config.toml
n_layer = 8
d_model = 192
n_experts = 160
experts_per_token = 6
d_expert = 32
d_shared_expert = 192
activation = "swiglu"
moe_layers = [1, 2, 3, 4, 5, 6, 7]
router_score = "sigmoid"
normalize_top_k = true
routed_scale = 2.5
balance_loss = 0.000228
balance_bias = true
n_groups = 4
groups_per_token = 1
init_std_router = 0.0323
lr_router = 0.000557
vocab_size = 8192
norm = "rmsnorm"
norm_eps = 1e-06
tie_embeddings = true
optimizer = "adam_atan2"
lr = 0.00272
beta1 = 0.9
beta2 = 0.95
batch_tokens = 65536
seq_len = 1024
train_tokens = 288200000
steps = 4398
dataset = "wikipedia_en"
Below are experts of layer 2 (counted from 0) of a mixture-of-experts language model. Rows are named router (the router's row for the expert) and show model dimensions 0-191. Each number is 500 + 40 x the weight over its row's rms, rounded and kept within 0 to 999. Numbers have three digits each.
Before each expert's rows: "comes after" lists some tokens at least twice as common just before its tokens as in all text. This comes from a sample of Wikipedia text that the model never trained on. Tokens count by the router's weight.

# expert 108
comes after: " |", " the", ":", " in", " a", " of"
router:483484487557518458545526458460526493477492525532466558512510539581548501549498536534540442487515516499482507417501586536488501503534530507479474534427578497532458622479430520508490500514481446553468481487419507467461529495503413475522520538491494504518500571430485536461520480520518468588503484531455440490462501468454543555516493456500492449518486482499585539520466471492495489471484468564612507510476482532564544492485463509561563538444548541565451492548508519482491629576550447524515513480489514436528440457451528511555435514432512514540488444463540510525497553475554485490

# expert 73
comes after: " |", " to", ";", " who", " she", " he"
router:437497528507520472526510459467474540530490550467519484433518449504501481440477508466437492470483493509547472490512454453480544537403527439493468441530526542578487406418495551494472567514470500486462472464525528474461539517541479381559549467477499586521443488531530458458541535594561515474493535441529518459427518504554525523444514542492501444555587471480537492514574496533475418446515521439493623506525460456475486527476538530493480455505488437527477453481487480496507511535448571522514447514518439473521502496481470528482473492480597514483462500508497544483525523440532566537

# expert 134
comes after: ".", ":", "\n\n", " as", " \"", " a"
router:549483449476497392528585515517477481528551508513498464503478444465442488571459493530503513518487532504531517517458588500501532448505517424546557504481514561505464500502499543504509485472527546506569455534405450474496519474486421490536518531516574536437547443497507506525534492509480449512446589496501538503435512466515450480441551494447496481505493551495489525554486425490509490502476431560544578483510482483563522436508522530512471580498424465527476456508511490466484452470535492440575488480440516400545481465475416475378538509483497466502520438474529501551526502600499526515

# expert 87
comes after: " of", "'", " to", " in", " from", " and"
router:510404570510561466471580413429465547552492507476486538448488471577538474548472485479580475526512491535501459456387491503494568503518515510519485506510461413543494518451508417459552484421515426499526461458566499432516534433486417396507463513433537545519498449515507435549494507482542525495435500534465507445536456483423544431525502454541498411515528481468521465509475478454497444511493463489540513480534468507517486483513605517475555495491543461564480532505526485461542515501532493504494459489492501554517439492531460467512460494452479550460461534518486505468526459515447479514

# expert 123
comes after: ".", "-", "\n\n", "|", " Sch", "R"
router:498575498541504526477444355482548560534520481422493461481474481493546548471528540434461462533483507483587487498401501500471524587488510498476494534475415528506557531518502494453486480533392482509517489517486380551513577471445485416547499453512493514441453536487473487498456467498503567549493511498597482519460484468454512538508563513433516552505419453508469565482559464495493449493524493480524549528526457405438538467480517537502493484468474493506512475505529507463525470520508456437520584509530529525529521461547536521482490518487478538496507452548548531482441503455509550470

# expert 36
comes after: "\n", ".", "\n\n", ")", "\"", "  "
router:457525542472553456528582421580493513574471458518542552522490477486532457500477463500495495588495521518542549474412533544465543478506547571578473523548436550522465589537520517418532508583429456580526480476492528527552506512535527466543397521467541523476467491480479417548528508574589506538538539564492465458449465479541525512528502460544527484495574522508475491487510445517496582452499538509496472510556494510505548544508535465510417491534416499486522530465527507446496534531477504562471474445441551467503517560441508535487529518564511499485497534514470505515510506520483546473

# expert 102
comes after: ".", "\n", " and", "\n\n", " with", " by"
router:526551516433480432501570431532566542531524567498464437386496483495546440474491438539546483502516489462463556457462475530507501554501551492482399461495485465589528471438543517482501451491505547508464550486550487556497490463512489508569530526495563506500457518475508503545551609513534518530480560496568528467465417488520446516481556502508517504469495507445461465522541494440454483480484542536422525494572481507510441429553546486491535486593498489444495517475490523524490496508486454478581452464463537467527522547481492503491458482473546496472426433477491562439537509476473578443

# expert 86
comes after: " the", " |", " of", ":", " \"", "\n\n"
router:611501535456490516536525491486525480509511491524475586459487467525491483530488506541560490579449578503515465520493564482551490517493520463517505504515496512579479442457479457568503463500481511515487526467475525495528486537468464506590558558506537577533518414471481472473521550546523524498531504546539384548490495540482474514560502528466546481515504486556536495462494517468597561398435466521519503495464562455531467498513444481537525582555399453479514532506502536437496496448529574523470454502466572476537457453450462553558476506474561546530468486520489498492507525567513603500

# expert 61
comes after: " |", " the", " 1", " to", " was", " his"
router:429546480546543521552512427461483548526514507420487551476466400517539497477539489571524520523534517532543531469520450467487546529487430544464444455470542503534598480480522453510506526462499460458465550539474543485586528513426522461569531463494500450461479454527425489510532524572473505556519507491515471506469492538516507533541519506510527542495504494481483504526457510474560526503459392499471508525501421506513496555582510479491487527458461576505480496507464555489489516498567442507459581564547538480479438481463413555500455504419551560550450447522501559546578518474557534478

# expert 91
comes after: " |", ":", " \"", " is", "'", " was"
router:503412553490490500491465521505477482462495524513449483456468494502566476558508548569499502582551469529503558444453532559510562507422529509498472499493504473572496519478502482494427420445469455494466489464518525474439523493482476470531517618460418558510498479547509468523537527470518539489439541501502523419439518574502509464479510531499505450575565535529451488543458482447569524457495499491468537520496411483541467476581527598582523518529521483516516476428514483503473566490519500417471559464523461508516472514445518542463466506429486516480469492496487468454552578484594548505

# expert 8
comes after: "=", " =", " of", ":", "\n\n", " for"
router:604497467502473567479503456481539500546454542516533474454520483523562541504548537580490527459497542474487534548460472521469501552511465533548566493462544470502542529518451560498460494517580514520486459416508498493477541516477449491535508510439543483499513511539559412522482522519504509505503482493562503432439545567497451426481525540482526449482540555503515483554476488453535528452496519570500483544595505474526436496507485515478497495448497477513495513434453479472506518480405521487437502442457455433527473552501480549477504530565447479472444522580507589457519598475598578559

# expert 124
comes after: " |", ".", ":", " (", " for", ";"
router:553465553571519498459554461466467519561460442529493571526495597510529480549528468532508465521628577500473544466506523522452515535529515496487458516513501511462533518501426539556533449456489489502466509450455571440504485395556488495483461494442572509498454535564514468512446575524538481462501519511503517445445503501451484499491508464504481482492512478509532485517563527410534472498445485514537482482588503469488482377523422546483477479567505504462452480493431509478480506562501492532471551443495487465520523556433502482496472563566471499567431479509464550467548524508579526510

# expert 15
comes after: "=", " the", " a", " =", " United", " New"
router:460487447574545478527477346520453587513461519489439436481484501564460468488507533565489524529516540532496502489524517525424510607518452484550468568519510521530464487476491503530403452476456465438506549509473530448450501474521467478469472546484497516447549427466527493498478534498569478483489511430529560421486458555512483538525519456491500498472512496497504535555571463497453540470478464549477532492551583507530519481480476517523485486527495493461497520499445476444508506523551505486445484432595531489536545520488456451522541564550594509534545423486564470547441458484474526478

# expert 82
comes after: " |", ")", "N", ":", ";", "}"
router:496542542456518460474575485503486469479478447536486464530487525489562449518484549481490484483455552536460513507493449513533578511410522538478501495535534536542488509529547525508492519474466454551516481561491477524536529482458510424529486506553601584526498471430537496497441559524563494512493505535482488458468473490540478496531504547503474564544479468488548430488527410506460448410510454547448512484607515497471448512525466502538459533425458473487435460498456408538470581566463459539491491482546489455480537495451422500460490484556548440528450472428486514398537523526560535488

# expert 10
comes after: " the", " in", " to", " on", " The", "–"
router:502535439560537519488498435580499552534559505474510487510495483485476464457492503506445490601523507527493555456487480498534544511557460499468464492445434476564585505507493413467466581555535489530513559461472543509485446457477438502513431551462529477501457404506479503507525537543425502530527492475452485432512496515508511457561474496498471476489491466503510470488550533486533527450486420589536509442503519515450550441515503502502460542497533535531470510525503511447504627532573499518436451510568449524565550426507467510557526585431446568485462503480488464467539536488461491539

# expert 24
comes after: "-", " (", " the", "\n", "|", " and"
router:551486482455512533464463444565555517467507491475480515586465499482471467514456449493533501542541515543535498469432517558523475526473483520538508457458454499516570429538522490532509466517427466456478553494416531601518480475532522509463595481512490461486514485463530507564510553546551516530483506504480504423448466477478527483442535407438484508517466514486490535516442541481531423541495520480464466552569447538454547518549531538545503528390426533471478518488500512491509543519556545519517502519460527421571556376483576512477498488495491525499496582563492505505501464513500599515

# expert 78
comes after: " the", ",", " and", " to", " of", " The"
router:515562554450522497459557436484547524482531471565564450455499402485444516507491515533514494493557567531421463433453502508450449496470463449468479483488480497486475522490503484506619563460492474542490594485489507470561588539547458468525524490529480525444493479523533484553552520512481551551529511492404462468459504534489495539468489504471497468457579484486562496542444483524523526451489499511540527445516560543497462542499524495495537543482487452491456525527515463551502565548505540531487462488490433407550534454568476543532477504529559564385497453545472569509500547446510482465

# expert 93
comes after: " |", " was", "'", " is", " He", ";"
router:424492506490542490454466420518484569564477490424522495540538470518522465470518521455562499475527474530563502509493481482480546598506553451487505502409455534560477519450493454558512476443534451515446577518530563518464580438497476525463511506402496513448520493512512465524541457551531491532499504471517437496432496457520513489542489469407513564521515473477504449515463496549522477471434427473511549535506529470461461552552482522518566456509512490508529495459400520475453499529472554452460504458615480508533487468556455498506523524432579523480470444560527524524484522519590538491

# expert 17
comes after: ")", "s", "|", "=", " such", " served"
router:487511474548526474587525426497499507557519528610548496492430515482543427403536497505521536517489479558520419510397462498477502446483479522438461502502505534531498551480519527560513553464567448489438525584529539519494463492512484434469481471457529520492481495484472425504423525520520534510567434453495548510485468518525513439485555437532532496474463501500443441464523540573518515463521477477524478421514512541435555534489465546449488505506510454464474481536470430468465592520552486546448442532505525526507492446484389504461548511529506533448453479485500540456445515508489441531

# expert 136
comes after: ",", " (", "\n\n", "a", " did", "va"
router:540500514550497434451553442499448498483540422553494528485479476491572471454548470528467466482530634497516487482428495495526497441406534467529482454470513488529530536467508515586567569480472482561535473472468460480514479463509490487450491492411516512545488524477484506538484496441557504524457477562473544473409479465490496515496530511472514506410551496506533404476518477478508563465485490503592455528537494470439589517578560436472520476475500451434497481492476512430502467542458508545457482546498478517506470539509532440559479542535511501583404524525470522449535545513522479535

# expert 48
comes after: ",", " the", " in", " United", " New", "S"
router:518515591538481438471555511504457475564505491579491526554481499538463480485521507431485468520508464512492507488447498409530538538481470537489477527488531476499551580474442472462502496511512460544494492550457582502539479468534496537532485579479532539454469493449515418511483473492544564499516478434523500428435492526507546453530505511546558477467514451503519482510463561479546550417501502558545490461467547547510555481526519506432534485520449546536454619602458549414508490473483494549463439483556495457539536476400506482526582528561491496560511467498498548465517490505580514534

# expert 92
comes after: "|", " the", "N", " (", " a", " The"
router:512509529517527530429550433468509517489524541430473532506431470513497494423455457502495504456510549496482430518470500508473445537466483441607500557472472466483522491506475496558536528502447459437461545553463458479577453516494539493480471493490496476512412463489516499554513527553422536466418485520549486511405416453447462574505493538491473500529478503477529513465580489472518509480495428495502497483497487512421513597545514522479594571481465483490490495503493481524522476536559485544499544494474556514539540436515585568521422559498513535524516468488478518401507541496487566410

# expert 113
comes after: " |", "=", " to", " of", " from", " by"
router:510517444598494424554540493500488540547556517527470481501490421472501473560487471469488477494509510508499493504489499438444517510482494450506415500512454497498534428477438505510491578458511468480512560552478445478497520450484506415585461476473455567477589428534450537477494537562576549515475472479495517474466475519512508511509501459496512445494519427485494520535471528567475510500455510567507541451452489510493524501506522529461484468529537532524489523422478480476433562508595545540473583464534519395546501452482423450467533574469517607540501475507520507422525476420496456479

# expert 56
comes after: ",", " (", ".", ":", " in", ";"
router:542479504493479488543548501494417428468551498497431527463499465449553531496505460577514510535520602475581546397499491575452552498492540445515512449460468511519467542443461495580539514418491502524491482536471484513500471495583452449458517491435509482514491440518544541516546489546566480505500480493505485399408522579480509462568476518487495515525529484494534482517476452509511533530584497462497425488442479476505471525515479502503413505509446502486475462492429548445546469454475554515444502428489543410558489506512470546483500530497456548525494512470502471396548512511555528508

# expert 9
comes after: "=", " =", " in", " such", " United", " New"
router:504486534612459412481500403476481489494476481526458478487527526556517449450503497538483468561488525458513520570492511492476560512503446480461490489456572504559522548419468480452534504412535471500511491586486566475538482473437493439517441474439526489505503517464519466475517513510548531563533501520480534481504461524440455501454485545536537466491496568433589515464482495493507446473492519478543504435507512464507596510559515485529506542508480501512445481549462538416487585509532528508473443459596494508535501434432395481476552512502473562449541464428542510551495454514527499465

# expert 158
comes after: " |", ":", " (", "o", ";", "e"
router:481468480522477491592546418498486448547495542600516472475529470460519504526510502505528469506540526539456501466517444564446611532453542468481409507441524519497522467469482502511549489450479510501559521498481474496501502564549524416541473572441509499472460502519514507466510504499521445501498477537615467520454534524456465553508481493458524394501501551546559440523479491531516509429449537503474571524491470508580560491546542531498533511397537469491494450470515481448467511478522540579474426538525524490534521486510403525506414523505567490529481547513494528435523439444511494483

# expert 55
comes after: ",", "\n", ")", "  ", "″", "°"
router:538621530571519458498513434414471544519519486603472504512510461508492463484491539477492486514539575541529504432416457477499533476429583545486514524536531520516476481553567526503569570483463494591498448516517469544479522555480502498526512522525483566514484479469441458576421535537550602475493582501512555448479485476465468561522535443533477500525491513441491523510506491487449454519506551477523509522482511479524486494486542463517493586518460541458458473493510559412510489578453499528543489457482543487470479551477541507479437485541553467520465424552502454454521542466464535524

# expert 64
comes after: " the", " was", " to", " and", " his", " United"
router:517505499502507512437466361528530509489506492503476521558469445554519410578496462545466520574513515501480461549426552463499507550463424504555514478424467440527553481466497510523488546465490475464520517585509558448474467454477534465509516431471445476528487506554496515548426527579497506465458469459552485425464449520465484482529495445476462524505497542577502544485520455515527446525468484537430434535508570496483493505521444537486549527458479537553467438547483480540494440517575527534466489542553530510552526457488530464492501479560479614525492474503500493582475467527454549487

# expert 5
comes after: "=", " =", "-", "  ", " as", "'"
router:492517521523550510432524446487508508472545473498454501487556434471450469422457526417553521548587475530509516528447454450440561444395464492494476520474503467516504516454535543487511482541523488474477512553515531471455507432548467458466470480482537493452577451508505431510507516487549446492491574542472481503486501459452490433497519443558476535551575481497474564439501421488519493535466495521495491489588508525424507562449464514480501493492533512515447463521433498499534467586523468494518445512515488363535562437430500502544525515526523498481531471537443515474516580444565510472

# expert 89
comes after: " |", " \"", "N", ":", " of", " a"
router:536505477471581543529564480522541576531528534510505455460511487500495512520531522429424529532586514527466572493519508531432517507500506550503507444489515443465496562484467548427537459494386518502485514539513502487462529486473465420517515487476469521471558526462492481497501552478498494501498523546545464469460487501493492544564494444484495526526531510442502551573578449386498492513443461505513623505592544510573516461515514470497497507549442431565481484439513520494462498513522536439494513477445563386510489463477492531532487416510535526540458441431513469482518535524505475430

# expert 18
comes after: "=", "  ", " =", "ti", "di", " U"
router:494538548594548495505531488479538487561549563493546510409528489560598493430466566510481583504545475598513520520457475438478567468489440565459476483430490517571543510518490491456474531473544433476538517527536510467504490463509451424453510468428493380503508473470435480458511434545463512502519476536431401540481474509491503470452485446545528506539491468470495560564563480481504505500504527548509496477493488512505606529488534551440503526544539500541467512519548518471476462472578504526476497522474470473513461428489472519489537530531516509511552484533503470478496460575563465508

# expert 150
comes after: ".", " of", "e", "a", " that", " by"
router:505481528456524490479631456424469569511486492566517515456470472525535495509554481574472569487553526543540512473468515580528562570533511491497503492533476461486472520564500484461568433427541520474514441491459479532492531465561504477504472528524530510568502567519521568467550493448517567470471494506516461441481511537523487496444571490456481503500571495476483521538467447401474475484511519541494544579431518495546489483485544535451507535505502508522464557485533543456559526441504483460483497423489524481504518483521570588527538524525478517509506394466540449530590433463568517528

# expert 74
comes after: " the", " a", " The", "The", " R", " B"
router:520534553568527537532499446447557583508472502493493526531438446580481553557445526461471536523471513458496524536530520452503465505490525519529498560503503531480541514477502484553486488532442417453426537523471512525505550495492500489585507505500507539532504362478469529509517509505463511491511449533534473460427444451505548479598536505502456436564522452433489536486487481489514422484479470561566470442532507504422522549438466476550470499434462463510494502484441485516523588471500557504435548447454510410522533385472444521494533469521468464549506524479478495483483555534465501524

# expert 46
comes after: ",", ".", " at", " of", " and", " he"
router:525459494454546449476535398575503511496468451458472487525583497480511489539489480450484464563544519472538505496448378534486558505468569433550524531508468514552552492442526528480502439520422460526465517569538520539434560425473514467510535491437572536489589472486511490554501494555523556477486518521540439452495500463505514481572481579518477460487507517489540441508487494496556526479485554445485460415557476476455519568589509466509505490446528513497461523476455519451548455499505535449472458502502475451540458476522514497440478523601450551499468524488445536482491503454511494439

# expert 34
comes after: " |", "\n", "|", "=", "-", ")"
router:516510481539453412527488451550530542537535514468589506454467502494500507460512396512490482432595469504628556510504485524447560500445523542489455444524438470514518434518483546491546469526517492474549485535527509545485466491473492408574495493457493520459481500512510501530506486470485489517446586578556472466452524507479514526537481440536471509533453494474488535530557422441465468559483538514506520516507483522490599536486578459521526584455404441545545511439514444522506519506472494484520502474506495466502555475493460542517429513556519449472433485549502541492469521493467585540

# expert 133
comes after: ".", "-", "|", " a", " Le", " ="
router:501457464516513489513479357503526593482537514515527512553497504563583492507443571541497494495507485507521513547525516469498508563540472516557509451422483437453514442490447460525516450521509468518448525481522515462486504471522497432565550491502488564501507526546441422545599475545490492491498540537525506459453516561493481493517603389421484527528614448479455517495553498533516522479503425531455545464551598527525561481509492478519520502508481525467573556563525495526544517522530530455466510457540479451481527485460478494533547531478452520581546484523493461499489484469501525472

# expert 68
comes after: "\n", " and", "\n\n", " a", " (", "\""
router:600557509475539442513547378486480497469509516541543483505458521511541456554490443431454490473532511508573531482430505576450458568541536523538489481482431463509476539548504551517477506484520504463522530507452517561593545483521510537430492480421564511479468507498515455532561576494540534551385555501530490473441472439483495524489515475512444486462479422547493513509487467465504443523535548512531505531540483506606441487473485539534535541449458496476516431500566488489510458556545458453490545501437536491501522474516500523424553497488500523468437484538489496581479495543549531499

# expert 2
comes after: "-", " and", " the", " to", " (", " \""
router:558477524435508429525495452438506451493485575562462520466500469586548527543462540543470470483522504481502539422448468488424580499515518496579539459436478494525468522462486479565503496543470483537513495452442560458517499528510556505583503558471535455531505505530462446497570497551426570532589502550462563517467489526438476486536526515513449527510489456517541591493476626473484510465503466596529504512533485478532589530497544554495495494506503487561446530491417518487507545539445506494523581484486438467515535502526485474540481537468531560486475525535550484495479500550470527495

# expert 144
comes after: ".", "\n\n", ")", "%", " due", "\""
router:514491478499476532471560422549491465556484528460538485548444447486552457530516473496451515510553518462532504471421507517528466559525482497476491483522491501478578503460502520538470474480474471543505569551600522493490479505500504441501471502435550504583469480438489516504477483531491501507508553557469441443490482402507504556497564554529531477472464567525476510497443517485504533476566517558498498495546516521546552522478475498499481589517439537491559541481532557390547554543483544468444528492418571417540431572566565553534464503578472475531480509488527537483577511471456519442

# expert 35
comes after: " |", "-", "\n", " (", "|", "="
router:500532535479476492554455405439464478528518561479550462471511513463518511431500529465533434533540508535563423401472558482560570437526503466559477519475523457538578436461464445481551500533543506522484482514477501454523505528443559483531501543548511513421490545519463503546466506568597499507525404510471497565451485512465463517516498522429564439524514519520458423514487472507510470457460480516607550532537494463489500504530443483455510554410452524494438499493495524440507509501548440554502470458498489468482462468434541522550488550494514547526483409538530497469533463498531487491

# expert 130
comes after: "\n\n", "-", "  ", " 0", " 1", " 2"
router:469565565513504440524515448520487490490612531529519514425405585506482522424520561538506506533506486641548496505474563508490566489504490498454513492480548444591493461450467548550463516484447471549472508503527540482476479439551486453497506494477508478512450459552480523561477509508468417537475518503499506532486465504499458454485480505503530590590529539435494516504443524454483480498484482512507464573579501529510460476470498535503481474537436485562564506526533503454442523504596464452515572561561569469529499521507425473448516544490556504503510459503494527483558496474507442485

# expert 119
comes after: " |", " of", " by", " from", " in", " to"
router:563513518536486524471565443471493521622572511495512491495511501543593502523573572544517533482608530550520561441494397530501511563492489455566460495490533503541483477497467480493561539506570530460504521542515488431501489487512492432477448575470483505415534469517481574518521504543504524533416532491540525507449468531498508541513459486491515490527461517487509468498421491519503446487519476517409536485537454457498534499528539497481490492515479492558473505507500506417478489545435509483505498442574553512499530580516459513506507575558586550550453425489446506485564418501520484516

# expert 129
comes after: "-", "|", ".", " (", "/", " pre"
router:549427533448423466591521519559546487494476453433483531547403486513527499501538519517491465514533492502513415468416494541537602490458465522561551480471498512480562546522477551478573512498502496505461439515509502481477503502532495507490479487442508499435467537543489545512462500567462543430463589500446493392385449571532569516574497483532522526486494493521451488516433447474490507535538526463464420484553498563469548491496539498471496516432516491508491550571478534506507540526496480525430470493483537511504505439467468565506476477454444473505525524565475534444463465503451487463

# expert 31
comes after: "\n", " (", "=", " in", " Wa", "_"
router:549525570537511386553509465513468453550524520525437531431484468491516476452448538472490456515502515525499462517390516446462543474500560476461434465547517463558505448457492492502552511470512431575475490567578446516548503462562454521459486506442497440483465496491479480463512568534453467595476481496580524497466510567569476543497485482525468559478535497499540529517392538462551481548527506513503515541508491531519521461607491437504471523461494452483488478536467538431474419500595513494488488525483527493509464495475506519528469504437521458466493475526496511442553449466535559560

# expert 137
comes after: ".", "-", "|", " =", " by", "ed"
router:495438502492495445473573436516538625567520497458491523510543443527517497526550502521524394525486486503539542478405443517426562532489484466516491473524515584491503493536493513543525482536470475488542519487504540495485517459589540499573481541476489591497534490402482457569510518565471508493492521496558493384453449552404517516502544472499513494449484422513526438593475487465531559435548529515456520460484492501490486478500550511471460557516492534554507569556437528427503527504486500517469489484522497471529505546507480502511523528516524524518505540579475527589477497530488556483

# expert 3
comes after: " |", " the", " (", ";", ":", " and"
router:564540534512561481550554484493521503522473517511503497484474408554487512510577491479523495504530510505441507538471521534538526504444493461465532478514575524549436473526585469503501529436500482416439520427515517556512552509514542516516480542477530494436516444436436439494516488482497536523482479531443462415442501524505590514606487541511448516511576415525573567513493429428523460495524513510492462467533577476507483438479473500492488502480452440518432422539514474471509457505487568502445560453549517518522544444466492528474433553534512550553486465520456454467519525525512464575

# expert 19
comes after: "-", " the", " in", "|", " Al", " al"
router:511489463501466449524546464422499565489460493464519520496511470559515540513523511571544413513512501517521468485523523471495447508517468479548478470499501454454494549466448479534523538531482515547448493467490486557525473510523430429502524468480497456502531574505518555518533549514541500516466512536543490426386421499473468490503472461506498490549503470518561474520498464536508535507558499516582478501505523589533454492537521480531492556553566507562512499587496590400496558509533493514497513508425597487587457570492441461412505508525558561570547505469515410530516514525548493430

# expert 104
comes after: " was", ",", " and", " is", " a", " had"
router:439553580523483524478564398530504517506466439480480537489430441478469499500490560521506466467551524505586470484440468516489481478415553488522586435540452498559469530460537540514538537478456491541573529525507554532479502478474524562506514508481527553457491454465416463556521521479462474492500595544546499541475448498475530546526482419487447576519503475503529513488505463449461444407500526543505529540535424513524557451512475510551500550431413490562506470452517471505496444526527485471473483483532473399534532434498519490508490508503512531459530532522439499541502582524514468558

# expert 26
comes after: "-", " (", " in", ":", ";", " In"
router:533482516493404472532616485534444456550471501425466505467486492474538488535502537477506468567560521501544479503424478482491536504464499513526485537382509530475557556467545541522539441484458444479451533558474590445535466517545507530593481435462532556533501461497547509497500517537504482486575541478536404410443513513483533542560462474399570460510479547499510462500477552465500497460509538510499451516529483485527484500544532448485493423512455543424505478499446494423479521483508497561498502468524563509530522513434506548493401503514446522540537458509494459480506508480511545510

# expert 114
comes after: " the", "-", "=", "–", "'", " of"
router:544490435536462479503552467497536528515496517536466499512533504568543432442489522565475491535568485443542468539485466472511520468486455517545466512431449520477535470459430570520525415466421466473514570590470578446512476483488514442488467477490553447519494531506545487551498481590589501563543461504486434437474483563518529428576538474442520488520487483505525486500452497485537515427422478552537430458547461508486588549510471499490541510414504509490447483503472519457434591525509519495414449471514524463497485534465500449469468509526491514457518543474516546475462502553477508462

# expert 25
comes after: " |", "|", "d", " St", "t", "/"
router:498470444507464493522480447547533497543499500455517488474527494550523528531516492482454504489564471469502507472396510521516514542505554480492443524532462482510585518534515478546561436495485399478533556482495483421489480526466466381530538510485519537573480534504491548451422472463493542552521524472452450457451445566479545519485488518532533568491506560469566460498409457522566399502469498501397528505516481513539554484538493473493517499481458511434476532515464448519501562505549508467446543413496445545532438459532457566485527497493441580477478483556498473450510491480423478468

# expert 116
comes after: "\n", " of", ".", " in", " by", " for"
router:580574476468420427501505469477458525553501480566455519575479506554558508454490449522549484529530551553510449449507470507525457532484555529557508531577499532473520520517437485491525554526490486526445472480479419473532542436495473444525519524487518490512485542482425514477562483536567501477519489566523473499500470445470502531485470436547511468523565503503476406549481452449551501518530489553482484549492491507463479546452533466440505546499460541532491520528481529382497551491479482437454509510486544416546462584509464502473524611515460523522401497561590498509512525549497503523

# expert 59
comes after: ",", "\n", " at", " of", " for", ")"
router:517527542537493420516549431469489479550447469519563512508505549471485463552495431526491518473585466517552546496408451478483591564498557467479497473480468460458480513475485534532570580486505439536432433480497488479490555424493478466525466549448527558480541478428509546488471473530533537503478539472574513448530507484546458526490522499515455502535529477542504484537479488453512556520515495549492513491505449508490484497520594485451453569506480587543435470455437512435481482553534476542462463435478517421562507488515485510493468455493487500423405433498452525487474522484430572452

# expert 138
comes after: " |", " (", " the", "|", ";", "K"
router:495517466496539463505505503472519501533445451461486462512486452492533500503528528416522517518546522463560513506465428515458507498385450518409530484461429555508480444467479492513543532537486409457437502529496490575481456478470417499518538503468479538446450472484528516504473544550488563466460529523559503489413501488506479539505544472510510494538465547468541452460518529506474525502432444506556432505599507521471471497514480506517467542527490522540421508482445509492482561473553564561526449497577564396573441381460457472537502502537499484595484538488485508497466538498551504507

# expert 159
comes after: "\n\n", "s", "m", "g", "y", "es"
router:480538507561524466478491496502456489526558488497479426493461460522524421441454431516515518541514506546556485425376521543521488557463573515517527561476503501505521489516478491550528497428452438482479497533523507536486512536531495475492551457421541553532494553499482446537456530387518592535572471440517532409463504507589466439482532514472465504455485532472520511533525570512543521502487535557497413502478502546495485460502533498528514483534526596494452498465502526461557596510557507535501432453501484544446516453535481465465481490454440489499449484533469502516429517566513486445

# expert 97
comes after: ".", "\n\n", "\n", " It", "M", " E"
router:548509481496526446527460467584453482533496496490504453566471501532464504506510428540511414480547471510512507546481503497486513511518527569646473508470460468530494494508533404476550505536513497522465494468522486483484491499487578447580496501534516532485462502553493573401481524497532523507456615533575503402447470543493461536484535480487450520530539481500506470541486521544506557515481477506481508525526441528451505483495481454449541525534494520475471552459548521436543575527558600490550485496589527428512510534478473454518562550538478553536468480579501453450516465548451456475

# expert 72
comes after: " |", ".", " \"", ";", " not", " e"
router:498553440456454494481503490482467469576562524569478459524509493581574486536515555542449493486594469502513532448494578537491496550534498484511483490533504509548504501496458473540530494473482482517447437423515452462498450461511469443553500564388525539466492527578529566518575532502500540530506565463434467459454513532507464534491502486507526551507501460472510539503540544438559498543456503423522544505569504491483534444448490574503521495461432503499416542511484532505497537488500492455515519449513545501567563510504448511510451524531521602559535407546481519514455485534419554533

# expert 152
comes after: "|", "\n", "-", "\n ", " (", " 0"
router:529560433469431495556541444492601438530532438530484544413485491541501500519491506542510472518495564552507475382453519475505515493465522507544474485529459402568510501528573453463466492478558534556440499500509530457563486524519506461579541529567513495439538528498472522485453537528453490503463486489510525452486413495443516518552467583423472489564466538499502513507496566454533597586518478551504482547540556487489520552522524484496536564470460535459528524497449570471481545539533528473531522506478583434551479473444527502495522541506517522552485470554486511503477493497480526446